Experts of a small language model.
Size: 13 layers, width 512, vocabulary 32000, 114M parameters.
Experts: 32 experts in each of 11 layers, 128 clamped SwiGLU neurons an expert, a sigmoid router.
Below are experts of layer 2 (counted from 0) of a mixture-of-experts language model. Rows are named router (the router's row for the expert), down (a neuron's output weights, with its number) and show model dimensions 128-255. Each number is 128 + 32 x the weight over its row's rms, rounded and kept within 0 to 255. Numbers have three digits each.
After each expert's rows: "comes before" lists some tokens at least twice as common just after its tokens as in all text. This comes from a sample of Wikipedia text that the model never trained on. Tokens count by the router's weight.

# expert 29
router:091110128088066139085115063129114102174088117085098098115098140124068120142110146155126191148152127144093169147151192127078129129169170065122154122092153141149117099134096167121141196091103148124197127180109113084120152084180125082177093153105094109123133164127135132102111178113181105112143075115118070110140113139105123115109128199146089128142116133104151123164166094116090121117126
down0:136159107168065107209168081085124151182136071135093139135187122168123085128109154136113123137122168092142147161116101100153080142176060171163140134102155107131177145109077112034169157168202151122144128095144027156065146134137143175143131108159053161060148121156128116104103099154154127130125122153106132167106110088103151145168140068143132120150148147133087171113081133121081143080080
down1:157125150130154163177098154124152094125146107160072076137112185150116153153189105149172160124081121128211102110111146113082120155169152100173161100114100128139100130083119096092104093135106140090116192157169158068168118147155154071172076156059076118104084135107163160105130187160079146129115073155107133156096120122067099110095164100153148139169177164082111115155138150107140146133109
down2:207073180156097145078226153135140137096047074108123187121102111118120116056130118106156058132145116053094101165118124125089145199082128106109139144135103104120141169137154124147098143123115134188130150134110163148131130184180084130166170077101107121173117121124144120144092119131098106168089140110139176155161157097160115151099158152106106161132140151123126137090086113144142124143077
comes before: " the", " a", " his", " by", " their", " its"

# expert 10
router:100074103095086118111091121171097137150101111091139072043102051098082102148115084111148162189138103193065184187129165136177110177144111074116188126082135089161144104090164132068131156130149171123120160169124108088077146111130073059157095093122164144160107116139138190117121164145152100107155047118137092135091135125135135095090103140126078137161011176149169140147124086122112164146132
down0:151107109122175152111121176108051153108162153149108115165090110163190127185121144150144131058123138130089148117113126128048169118128079142104140130124104155124080078128115111220129077125120165087112126117119135118101114117119111154163156148080125096124197097116046085122176091162198091131190098138075119112117078104146153154148122121160084144139175118106112087165137054207104177124132
down1:145097117104161158105143123146090117159161143122144123150089129076035091122173123158059094160159100065101120073093141185089155122111133111114121142132191153128058131137126164100181118130169121122144139130112153129082131165106049163105093064060171086149141130141128168097112144184128051127094135189087114168081165122135137146114112152112154108158100112165147120120117084149101119102108
down2:091131147104151105115167122176081104156118148095088078166101106098130083132089139107159174070131148186110192168136177137187151084114174149139099090091115080187125093148134112092121172142096096141111112157125133151088167126150089131096106099182125131212130031097118104136121140103113146140102083121099142118163085192131124160062134076139153110140079164120168190145108174128088169087168
comes before: " the", " a", " his", " their", " January", " October"

# expert 11
router:111080112087086117112085117155081120158073127048132078075101078085064085136110136130134196179153128183077184171124162105142158137131121055135201102104109117105175126113138124105144131120128168181160194140125118056083134081115087098173085114119122130135116153136161189098139167105164092141145069130146091169113145121138143094077144146133078107157076170126158126137142095089132129141138
down0:148122133157105101062083178167165139114180155185083142152129141149080133137122107115117145110135106093082126111125106115117148072106148089151099161104083186151124115177073104157124104143128162154093084091123130128158108104189110128155095143185157144092129181155099151108115158125182160131156123149069083154115151126193109114117133162129133149177121117098115172137108092152143151094160
down1:130091156124152131124149103097101118127142146160089126194135095096093124169111100147162120104139086086128146124117146142134111145170125135149161102095155170102184126099076064137110143149081074129082073074127121068103203152142168142097130106116199144094084115061133127147069194091180062115173099148136139191149146155105164110116131134064092115067167157098123144119149141117124161126116
down2:065069165103136150158120159108137108165138109169093097199155112167089093147121149147129148161165125107158131147163110166171162112098082113095099194083152098127122110130142130115107121177171139165078088169108133164114171130172094171125084162061129151115100160180116201121116081134135170176127120088078137138138105091127179119141147130099160178131183128137144113141100089151132140161133
comes before: ",", ".", " and", " (", "'", "nia"

# expert 20
router:131064122083088109118106140135074116139092112123118084056076064086091093144118134154141200170178094192087166161169164125142139153125076096113183130122147123136178080116172128127143125150146158163157146155102106105096150093136069089172102081125129132159078139147127146145121174118169118121120086128166074176092119123145122051070073166085108108162097180113204126174172110068098169130108
down0:141126124145159110137205180145131191126137100159113081115141142168130164150145140118154084166173123180172151145151088171156082112139056126120115161127082167120187171153136139121080140105151149062150156139070177171103164076097082106121118194102088138178057104151141140144102107135154093178101090136126140124105145172114157109099116113086138101126091080142130151216153139097118149161109
down1:145104133162148127136156136118163115206103148113212172133132170098145106124083110094163102093098113098102142157153146164154137141134151079150125134168147137092134140102142083191116126123137190058161165107170134116151113128131073094182099142091141117154099159161165068128122143151090177198152118170106156140053145159161125120127176091119113129128142109144125170121182141160160168080174
down2:134152099105139189127166153142215189165123169081095153138159131175089070156111175108130120127098090054130149132102110066143149126105115069169155108085110177088123192119123128137098120137118168131120198104093084042124069125105146140120169133104181159100124107107112087112142132101124069073140100155135103146138139129108114108119101141162154171089124112171082146173123140158098094165170
comes before: " |", ";", "th", ")", " –", "st"

# expert 9
router:115097132213119144134115154109162128136124063143159076062093113180166080165134115141128137125166144168119159101118149192114124090146125137189125091169149104166044162203121189122119164174081102092206141137119182092160113135097147145201113150141162102079129155157104142123128081160152110149128119147125094119143075127074147109114152107157156116087119111137174134108125110098141097127124
down0:103093095121134133128111126090077152141166104095202192103199112062065141137156043071109067173111156142141120169126079174109065137169169130038176155171148102147161135077163184100162128083057128143133131122108102169152152147173098149110183123139104113098114151095132087129099100085108078120110106113128138175114101143094159133148136123125061105123173121090118093172138112163106110146126
down1:112132131086116133100135127080197150142107182108134107108135142167155135132155115115126108145090149157053194131141163161089118119143137074116138199100106172149133120105153176123114108110156132123105112153128148084117072084122136104150135116093126097108154202134081144097114096065115150088163083127050147168124149112176104152109163119131131058090134118146141107111159144108137128115128
down2:104138137148107146129121140082111138209125166176157065153118194185169181096123108079123136122163144136131132093076121134111073139139130125168138146116091145169158127109142115148053111121145154204096114086115210151166106167111114126121139184109173101131164105096162087164169135119185122084097136074102120070184110185138070111146134167120098134141147143111119142197170111168123101130136
comes before: "\n", "-", "|", "==", "The", "==="

# expert 21
router:081086117076086097130081138154075132179093103087120075093109076066088079092109134160163194186164080175071175180135174153162165139147089087099171062110134091114153086093178149076131115158133162145158137153126119111085176081140099120167097115104122162120122135145130190120120160084179098138145044154140092180143103136118143094073118153121099149172091191131168108145147077092117162122111
down0:114158142115128115094143079171146158156062153150146149106149111143135167158122079169140121073097138051202122137122147133112108181024158124094119076087152112066106136120196112163123147134157103170119129098189089091109152099126090128104087124101085058139105192117159118177109123075180158090115145080103069160134153132083128148169139190125113124210130150100186093157183093032108083124133
down1:082154189068114130129030145092204127162172123125129114073135105158113102104130113101173175051114115156138144181137148088146136086160133093133156139143116138096095116144131122143151111163169109148138118081046103077150122114126066163156145113102077165133107184216089109082114096120078053053080143108107156120101127150137117110102137136156121138120116068097137126181149146107101140145127
down2:142131109195121091116078156141068145142112131171123098146182124112093134196167116093169068137151116199125102179143154115102117099127123107204124101139121156139163111132185138150132147095098049207108095149081217113134148140129145117148127138134152090144121109092137094173129065162122136130120114118106170179154148110136146146190173112151140143101108145178104220123079136134110094102160
comes before: "|", "-", "==", "===", " -", " "

# expert 24
router:084157080140098131162163139241088160157166096143100133144138092184137113107128238135110168139183137145106134151058129101190132125105050141137117040113153138178137125158183162143100131175156110126114153150112133124118144140114093141120185078120119160099074123138191142126126116164132079119160145138127134151086127114036093174084099089149160108153121138135147133069112146073164149087120
down0:150125162120128119117137129143134111122146195187163106145128133143100122168156093107180136146073143183136067121187093125173141064159063154134114074119065130106141140160131106134153116129079119101171090115110140105134124184141166148139108195188167110119170129134115151168130145087106174098140126103087157120122110143116097126155058159151148070105168133140106071110089124124119174088113
down1:086148155121094140116124190149098136125130110144057124134168192061088107145140130147129102105196134163113133119092137113161049106096108138106062098141106114121083119131119152122176138156137182140068182146106092161088108139157125086029142151110158110135103156155096153114175156095146102116110123177122027097151115168134123127162120111139136121088086127074127141165121131163099104132191
down2:119087134130144198171177141132141097143117125172054124167132122122144147126153124131163104110142103072093146110138067140119087102144166062123147087149146155113149121108138113120121142107156093111105109135099162113096133109156110103088198104122187108106151124090079106100163162065155096110140116131111097119159126181111115133193113194121112071117098078123083103149146200120162075121157
comes before: " the", " and", " he", " be", " but", " a"

# expert 5
router:096093126059107111123104119144061136156084111093140077082100040087081093082115124153145190164170092182089166184148187128148135113125120079127167101120127130137164107105150133062146177119145177185158176182105101087082165136130096135146112142101109142143112130132162166100121138124162109128147062135137056195126165133156153088046137150125097140141049185122137147148160094086120164122132
down0:153088134093100122126137157130168061086128106164116166058106075115150088131126168172121131113166097097143103209156153140141136088171150160085167123103105149113097116163118128204189151123065133163162120146148156123080150132111137090036091120126101128111204147154096121134137124081155132125138103089151051130137142109180144103230119117147113115116151129156110126078096092133128165083023
down1:107112135070082117173146164145061132119080148130185078175130135144120125153153133122136134134106164211173079142176115140129081126107109147149154116157117136165132140161167101118081081165135136108158148129119142128092197118136111156109124170158121158105150160100226091087105121118179167146170082130150112157126132130085131125187089142120165138127182118093166120120193204148145124127180
down2:150134141126085138102099148175107058091148151114144154139156131062115186155099050163108184155110140097144102094153084102104179118161100123166122175114090149134121064083092121138161122112186186131137135168092119104112147158143103134130135172117126145069125120134102133130150171126113131166135127117144116155140153139160091124141161092166146091152150101167173129154137181078172119131151
comes before: " of", ",", " to", " in", " and", " for"

# expert 22
router:123109079079102097114098121145056121165062106104118077068089100085096118115106138126151188179173086159105171175139157115138157143150107047098182082099149130132147115121168115089128137144144172190143136130115093095092127110143105135124109111125107163150104141141148186128105157107140091123125032116128079181109114094147128097095082157088102144125052145114162132133141116135091185146141
down0:147021072136124093204133170130087159151089144093101109086105096083152148221096117146156130138142157144154118107120097109162134070088202108102154150133194107191164126117153117111057118120083146095144147173109137108100099080137161137102163170096124085126192157133124150108117114148150094111100137144103130194104095088117124159034117087129095146136162148152088149098100123115175115117082
down1:139067140159188140155129139177144132108111137144094063171124093096130068097152125183102166107068105172156093135111108109141133101115087122118165137145075153114177141131100114176114132136096133203166134112154125115101127147169115170153191113085088140183118153065128132130092128086107102131157126125139083138134186108104120087091151128102133115159078151145188153091138122159203077109135
down2:121106137118119134128161110120143153091104130100109110101153098170189093142106115160127132123080163101072126119134064156154143128119124137140125153165120111107078130102137118104182112128077141112157160134164166146188140126152105150177060090133086122099117112124153164135150160079118217127070141176140193107138119151141127107135100065121148118164139122128083133087134129151059154141123
comes before: "\n", " The", " He", " In", " It", " This"

# expert 25
router:118098094096077107139137105128121120151130144096148099094099105102141061116095172137186162181181102119098141210165131192168098123179091094134159125077132159116162106105100149126101176135121102173061159110064098130129162114170164145150129093148156106121070164136181127102113139116218105131139110114124135184088081127092117114107218158145109214145128165117109135113119106113107168129093
down0:115189153068076162133136145124175133188098154080148097149126142139099114103136128057128134147170133184136115136136068086162058135096067111162119143164106146086171116071076183111105150104171118171133138084106106096121115176099152104131139105117165079095124086047107051002144120137153177090096141108114127160089099082111100128093154119124125171171123155057136191100144199128146070106129
down1:122114187106189124086134074092083132129137183113128154116110093132149130187062078127108104133113085023107136060103101097116155145165125175160126156146073179147137181122086122101071145139138121106123125099111184137091142153114166126143124073108114126113136121116200130101178157141115154112193147107151201147118129145103110122147128041103118121125100141157124101169112120075142108104169
down2:182117128064098214072095178126156114137161133092136110116203155107098153082113128098101113137148128159161140114165160116086151169065149135095135214150106122157140066128137138127131131139099103090163096136149138112118085103117120184106134099144143148159150150138149168102136109151111124095130132145092140094091174106158114111101207149123052119141156207139102137109152104095025143166146
comes before: " ", "\n", " 0", " 1", " 2", " 3"